Experts of a small language model: 48 experts in each of 11 layers, 64 SwiGLU neurons an expert.
Below are experts of layer 7 (counted from 0) of a mixture-of-experts language model. Rows are named router (the router's row for the expert), gate (a neuron's input weights, with its number), up (a neuron's input weights, with its number), down (a neuron's output weights, with its number) and show model dimensions 0-95. Each number is 50 + 10 x the weight over its row's rms, rounded and kept within 0 to 99.
After each expert's rows: a language model's description of what the expert responds to. This comes from a sample of Wikipedia text that the model never trained on.

# expert 8
router:59 62 50 52 52 58 50 48 42 51 52 42 44 48 54 39 54 59 49 67 62 48 53 67 49 60 46 55 52 55 44 64 53 41 35 58 28 59 47 31 45 51 38 39 44 46 46 53 41 55 51 47 42 55 47 35 41 56 57 59 56 49 42 65 59 65 52 54 35 57 24 54 58 66 67 64 40 53 52 53 54 47 53 20 44 43 74 61 46 21 54 60 47 52 41 43
gate4:57 36 58 46 47 53 47 53 70 56 47 60 54 33 72 54 59 47 67 43 60 53 37 63 49 65 49 55 37 48 45 46 57 45 44 32 41 53 46 53 56 45 56 32 40 52 62 45 56 64 62 69 47 44 36 69 43 61 72 63 51 31 58 62 61 50 53 62 47 53 50 55 42 77 51 39 32 46 49 66 60 52 40 37 45 46 50 54 63 50 55 51 48 51 56 46
up4:60 51 66 38 46 46 58 49 57 47 56 54 52 44 42 35 55 50 43 54 42 74 43 69 61 52 66 56 34 63 35 47 50 43 55 33 45 44 58 34 66 56 41 59 49 49 51 51 42 59 41 56 35 53 57 58 36 46 49 43 34 32 56 53 50 51 54 58 27 60 43 58 59 70 58 50 37 53 66 70 45 67 44 49 53 50 45 41 58 26 46 41 51 42 58 59
down4:52 65 59 48 61 70 57 53 60 30 54 63 53 58 57 40 74 41 66 52 61 54 51 56 44 61 52 56 47 45 39 38 69 40 36 42 43 55 55 40 55 41 59 44 45 43 62 43 40 56 66 55 48 37 39 57 44 48 54 60 40 37 58 57 52 55 38 56 53 51 54 50 51 77 67 57 42 52 54 57 36 48 48 25 52 47 43 52 57 38 71 56 35 41 44 52
It responds to: Sentence and heading ends

# expert 46
router:54 51 44 61 37 50 49 46 62 52 48 40 60 49 36 55 53 61 44 55 60 46 55 69 41 56 55 52 55 46 36 52 55 42 29 61 48 66 43 40 61 61 42 44 52 55 47 72 39 64 44 30 41 63 71 62 56 55 43 68 53 61 41 59 61 46 41 56 40 60 41 63 45 65 64 63 48 41 41 54 47 51 44 50 31 46 55 52 41 40 49 81 42 57 39 57
gate0:36 46 43 54 57 47 61 58 76 65 30 44 44 63 63 52 42 61 39 39 44 55 52 35 61 67 49 45 69 45 69 62 45 45 60 40 46 57 41 42 43 53 66 58 56 55 54 36 39 75 44 68 34 43 61 43 61 57 48 47 50 40 57 65 51 45 40 66 32 51 32 49 50 54 58 50 36 51 44 52 50 48 57 53 42 51 37 52 42 49 42 39 61 57 53 47
up0:35 38 55 41 53 36 45 67 36 53 38 40 65 42 62 46 39 74 48 57 49 54 55 66 57 23 56 56 66 53 58 58 52 61 68 59 43 43 49 68 48 34 49 51 55 65 44 42 47 52 36 37 54 54 54 54 46 62 54 51 50 36 46 47 57 54 53 44 45 35 60 63 44 29 58 30 53 34 59 54 54 51 41 55 50 46 43 49 63 43 46 48 71 46 45 57
down0:40 58 40 46 36 36 59 50 54 50 30 40 54 57 56 59 61 49 52 59 39 58 66 60 41 35 70 60 54 46 60 57 31 44 51 54 46 46 56 64 41 49 39 46 75 62 68 53 43 35 51 57 39 49 57 42 37 51 43 59 55 34 44 42 64 55 33 63 39 51 54 40 46 59 41 55 56 41 63 78 40 49 50 40 48 46 46 47 47 34 63 58 57 44 54 41
It responds to: Latinate word prefixes

# expert 26
router:56 56 40 39 49 74 51 37 55 46 58 51 68 47 52 51 54 67 52 50 59 41 65 65 52 43 52 74 52 55 48 78 58 47 29 51 37 70 54 39 46 55 55 32 46 54 58 63 48 62 48 50 46 62 67 53 55 65 28 66 53 56 53 59 52 47 46 45 41 50 51 65 48 73 55 50 55 48 47 52 40 55 53 54 46 40 60 46 35 40 49 65 41 48 56 51
gate10:49 58 51 55 46 62 57 39 42 43 58 46 62 49 36 49 42 58 66 50 65 48 45 41 49 41 48 41 51 52 66 51 57 63 52 64 58 61 43 55 49 70 66 64 51 37 38 72 64 50 56 36 57 49 60 55 51 49 62 37 69 49 34 64 58 65 56 53 50 61 56 52 46 36 49 52 42 49 49 74 39 35 62 58 46 54 32 49 62 63 75 38 46 48 57 57
up10:65 41 56 42 38 61 67 47 62 42 51 41 58 38 51 69 60 58 34 49 50 46 48 52 48 48 56 60 55 44 48 57 65 42 60 39 47 51 66 52 38 67 50 73 68 44 44 53 48 50 51 46 52 53 44 37 35 39 49 58 51 45 56 58 36 38 51 43 33 43 60 36 62 56 42 61 45 45 55 72 53 60 50 73 37 60 58 56 56 30 35 63 37 60 42 46
down10:45 42 65 46 50 55 60 24 53 41 55 52 41 53 44 35 38 41 36 45 53 51 53 46 57 42 38 52 43 33 42 44 58 55 49 45 49 63 48 46 55 43 55 39 45 58 52 45 47 43 60 37 47 35 32 52 30 15 63 60 34 47 64 53 33 51 63 40 44 59 40 42 55 59 51 57 56 66 54 44 47 36 53 27 58 46 57 47 42 53 48 69 54 59 48 35
It responds to: Word-internal consonant clusters

# expert 2
router:53 47 56 48 57 67 38 37 45 32 61 34 53 42 44 50 46 54 46 76 55 51 51 77 44 70 45 67 50 61 50 57 61 51 54 46 31 68 51 44 61 44 53 39 52 55 52 63 40 58 45 45 52 49 54 47 52 57 46 59 56 50 37 53 67 42 54 66 41 53 53 67 36 55 63 56 44 42 56 61 60 58 51 34 46 42 62 50 45 26 63 48 37 54 35 63
gate4:58 44 41 47 55 58 40 49 53 40 51 54 44 38 50 53 65 42 54 60 55 49 45 59 40 41 47 55 55 37 25 60 51 58 61 58 39 52 46 35 49 46 55 57 40 57 56 48 37 36 54 65 39 50 55 66 36 69 41 65 54 55 50 54 56 44 38 49 75 52 51 75 52 66 60 60 48 45 70 63 37 47 43 46 66 48 57 34 57 44 30 49 56 35 66 58
up4:43 50 25 49 51 59 44 49 48 40 44 49 44 52 39 59 42 55 50 50 45 52 61 39 61 29 53 52 39 33 51 39 55 32 36 57 55 55 34 57 45 54 57 47 57 45 39 36 46 39 57 55 53 55 49 72 75 59 50 56 55 61 56 55 59 64 57 42 57 45 60 71 50 62 56 56 41 61 36 49 37 37 50 55 48 70 55 32 38 43 28 37 42 56 63 48
down4:53 47 38 49 58 50 40 43 44 28 48 58 47 44 37 39 64 60 32 43 49 52 37 46 37 57 47 54 47 41 49 51 44 63 57 62 60 44 36 36 37 53 60 42 71 61 39 38 43 53 39 45 53 41 32 61 56 48 43 54 52 41 60 60 60 44 54 41 37 47 38 58 37 33 50 46 68 45 75 43 28 54 53 56 47 52 55 35 66 53 33 51 65 54 57 63
It responds to: Table cell separators

# expert 44
router:64 59 56 49 39 70 34 48 38 55 50 52 63 47 42 47 65 51 52 51 43 55 59 59 48 52 41 70 55 51 50 51 53 28 38 55 47 57 57 40 43 64 50 38 55 43 51 65 37 71 44 40 52 57 59 49 49 57 50 43 44 64 39 66 69 56 49 48 20 59 49 60 48 60 49 67 49 42 41 69 61 45 35 50 57 37 67 53 56 42 55 46 35 62 34 53
gate0:32 37 53 30 50 60 65 37 60 46 48 72 54 43 44 48 48 42 61 40 57 58 53 57 47 52 39 56 44 47 51 51 57 68 28 51 26 62 52 40 61 50 59 56 46 44 67 42 51 57 59 40 47 42 53 32 68 54 58 42 46 54 52 42 51 34 44 71 36 40 53 43 53 44 38 44 67 47 49 59 57 37 34 49 61 55 57 59 47 63 41 61 66 42 61 46
up0:60 53 33 56 63 49 50 42 56 56 54 62 41 39 51 46 27 65 18 39 47 37 45 40 47 79 62 42 50 52 53 51 44 39 50 36 45 52 62 36 52 55 56 54 57 41 33 58 50 55 40 49 44 41 47 65 41 59 45 43 60 47 41 40 54 47 55 65 61 31 56 41 51 66 56 50 27 51 48 53 45 53 54 59 54 34 61 39 43 57 50 38 37 40 49 56
down0:25 32 61 47 27 56 44 55 53 52 33 57 63 52 46 42 61 65 63 44 55 52 38 54 50 34 43 66 51 55 56 39 68 59 36 41 57 63 51 58 42 54 54 60 49 49 45 35 33 52 48 43 66 47 57 40 50 49 52 38 36 53 44 50 55 62 47 50 37 54 57 52 53 29 47 47 66 34 44 28 61 39 46 49 33 51 43 53 48 60 39 58 66 49 41 40
It responds to: Coordinating conjunctions

# expert 27
router:60 55 47 50 55 68 40 32 61 42 43 47 66 39 49 48 69 57 46 55 59 49 50 79 55 43 55 56 57 51 36 57 62 39 43 60 47 57 54 41 51 54 62 50 51 58 59 56 44 72 56 37 34 58 68 54 39 70 39 62 47 57 50 68 59 47 41 56 45 45 47 65 51 73 61 56 46 46 50 54 41 62 46 45 33 59 59 41 36 40 47 71 47 53 53 53
gate10:46 50 55 54 62 31 68 57 62 37 45 35 51 43 47 48 53 32 44 55 56 50 36 54 61 51 43 53 45 33 52 66 59 54 47 56 43 47 60 39 59 66 41 25 63 36 60 56 64 44 55 32 53 52 53 56 50 75 56 44 49 65 45 59 37 53 48 56 59 53 49 31 49 59 54 48 44 51 63 59 64 55 58 72 63 49 68 42 51 52 47 47 32 49 56 64
up10:60 44 62 65 58 51 49 37 55 59 49 60 77 43 46 47 49 64 51 53 48 47 58 43 47 66 40 48 58 63 51 38 53 45 74 38 55 51 75 50 65 37 79 34 42 46 59 37 50 57 42 53 56 46 55 52 48 52 54 65 58 49 63 50 44 60 56 51 61 50 50 58 52 61 47 50 50 58 41 33 63 41 32 50 71 50 43 40 65 61 52 32 54 49 49 65
down10:50 46 69 57 68 61 63 69 54 40 48 42 66 40 65 60 43 38 56 45 57 48 49 50 46 38 53 63 54 37 59 55 53 26 53 51 51 36 44 66 33 42 51 45 42 58 68 55 41 48 53 44 75 45 58 43 52 37 57 47 52 34 51 48 58 50 42 47 68 64 58 55 53 41 45 44 34 56 64 54 35 60 45 55 61 51 31 62 45 34 50 44 50 64 42 56
It responds to: Mid-word Latinate pieces

# expert 3
router:59 65 60 49 48 59 47 44 44 52 58 45 59 27 33 44 51 63 47 63 61 50 78 62 53 53 40 53 64 57 47 57 59 33 37 51 56 74 51 39 49 45 46 49 51 55 61 60 44 59 46 51 50 63 67 64 57 66 52 63 52 40 49 65 51 54 58 57 49 51 35 44 59 70 49 43 47 53 47 62 61 57 34 31 46 46 51 49 48 41 56 70 32 59 45 61
gate10:63 61 39 31 52 45 49 37 35 58 49 43 60 50 69 48 70 74 60 49 58 46 61 60 42 59 46 58 59 47 63 37 55 37 43 47 59 44 39 45 51 48 59 40 34 60 62 64 39 56 43 62 43 56 53 67 31 53 44 62 43 39 60 54 32 54 42 47 52 48 51 59 49 70 55 40 50 57 49 59 54 55 55 38 57 53 62 44 42 45 59 29 33 50 65 39
up10:49 47 53 37 45 49 54 39 37 46 55 53 67 64 45 28 53 47 60 53 55 46 23 43 50 52 40 47 46 55 30 59 42 69 55 54 54 31 44 63 40 54 52 48 46 53 51 40 64 50 52 59 56 61 50 35 42 39 42 35 58 55 41 69 60 45 67 62 61 50 47 29 49 48 46 65 40 55 45 54 45 48 42 55 38 60 29 43 56 67 41 47 56 72 40 38
down10:35 49 54 57 51 59 60 42 45 40 52 54 61 38 33 64 50 47 42 35 49 52 54 43 46 42 58 53 40 60 69 33 48 51 51 47 48 54 44 53 45 29 44 57 60 59 55 51 59 58 46 63 48 38 46 60 59 51 43 66 42 54 39 52 49 40 54 43 42 51 61 49 22 56 41 33 67 56 33 65 51 41 35 56 46 56 45 46 66 47 31 53 83 67 55 46
It responds to: Foreign-name inner fragments

# expert 37
router:45 62 54 48 36 68 45 61 39 49 46 57 39 38 55 32 64 54 48 52 52 47 57 57 48 57 42 67 56 63 37 53 61 57 44 55 47 53 48 46 41 47 58 34 21 41 55 63 35 61 59 42 34 54 43 48 48 49 52 48 47 55 43 71 56 62 42 52 27 52 39 54 54 61 61 58 55 65 51 59 66 58 54 41 37 32 61 49 37 29 55 46 29 54 40 48
gate3:43 37 40 45 32 60 30 61 69 57 50 47 56 57 39 46 42 71 57 45 59 38 39 50 52 61 58 33 32 52 59 52 64 37 49 46 48 46 62 31 57 45 34 55 36 49 51 55 38 39 55 46 56 59 51 40 36 51 65 66 52 63 53 47 45 52 44 52 39 66 55 45 39 43 49 59 41 55 62 40 57 51 63 48 59 44 51 64 40 40 71 39 28 43 54 41
up3:37 49 46 48 81 45 63 50 51 33 63 54 67 58 49 37 45 48 54 50 60 51 66 46 29 56 50 51 45 51 57 42 51 39 53 49 36 51 59 41 38 43 32 48 47 46 45 50 37 44 45 66 43 52 53 30 44 57 58 48 38 27 43 59 65 43 70 50 64 44 50 54 39 49 36 47 55 46 42 48 35 60 55 64 67 47 56 50 44 38 24 44 60 46 55 50
down3:42 48 52 45 41 53 30 57 57 73 38 44 62 52 41 51 32 65 57 44 61 54 29 46 72 55 51 38 45 61 59 57 61 58 48 53 56 50 48 50 43 49 47 37 25 44 49 46 43 29 60 38 55 54 40 47 50 48 52 52 54 59 66 63 44 56 35 57 38 63 63 42 50 50 60 51 54 47 62 42 46 61 47 55 52 54 48 52 35 44 67 40 33 39 77 56
It responds to: Clause connectors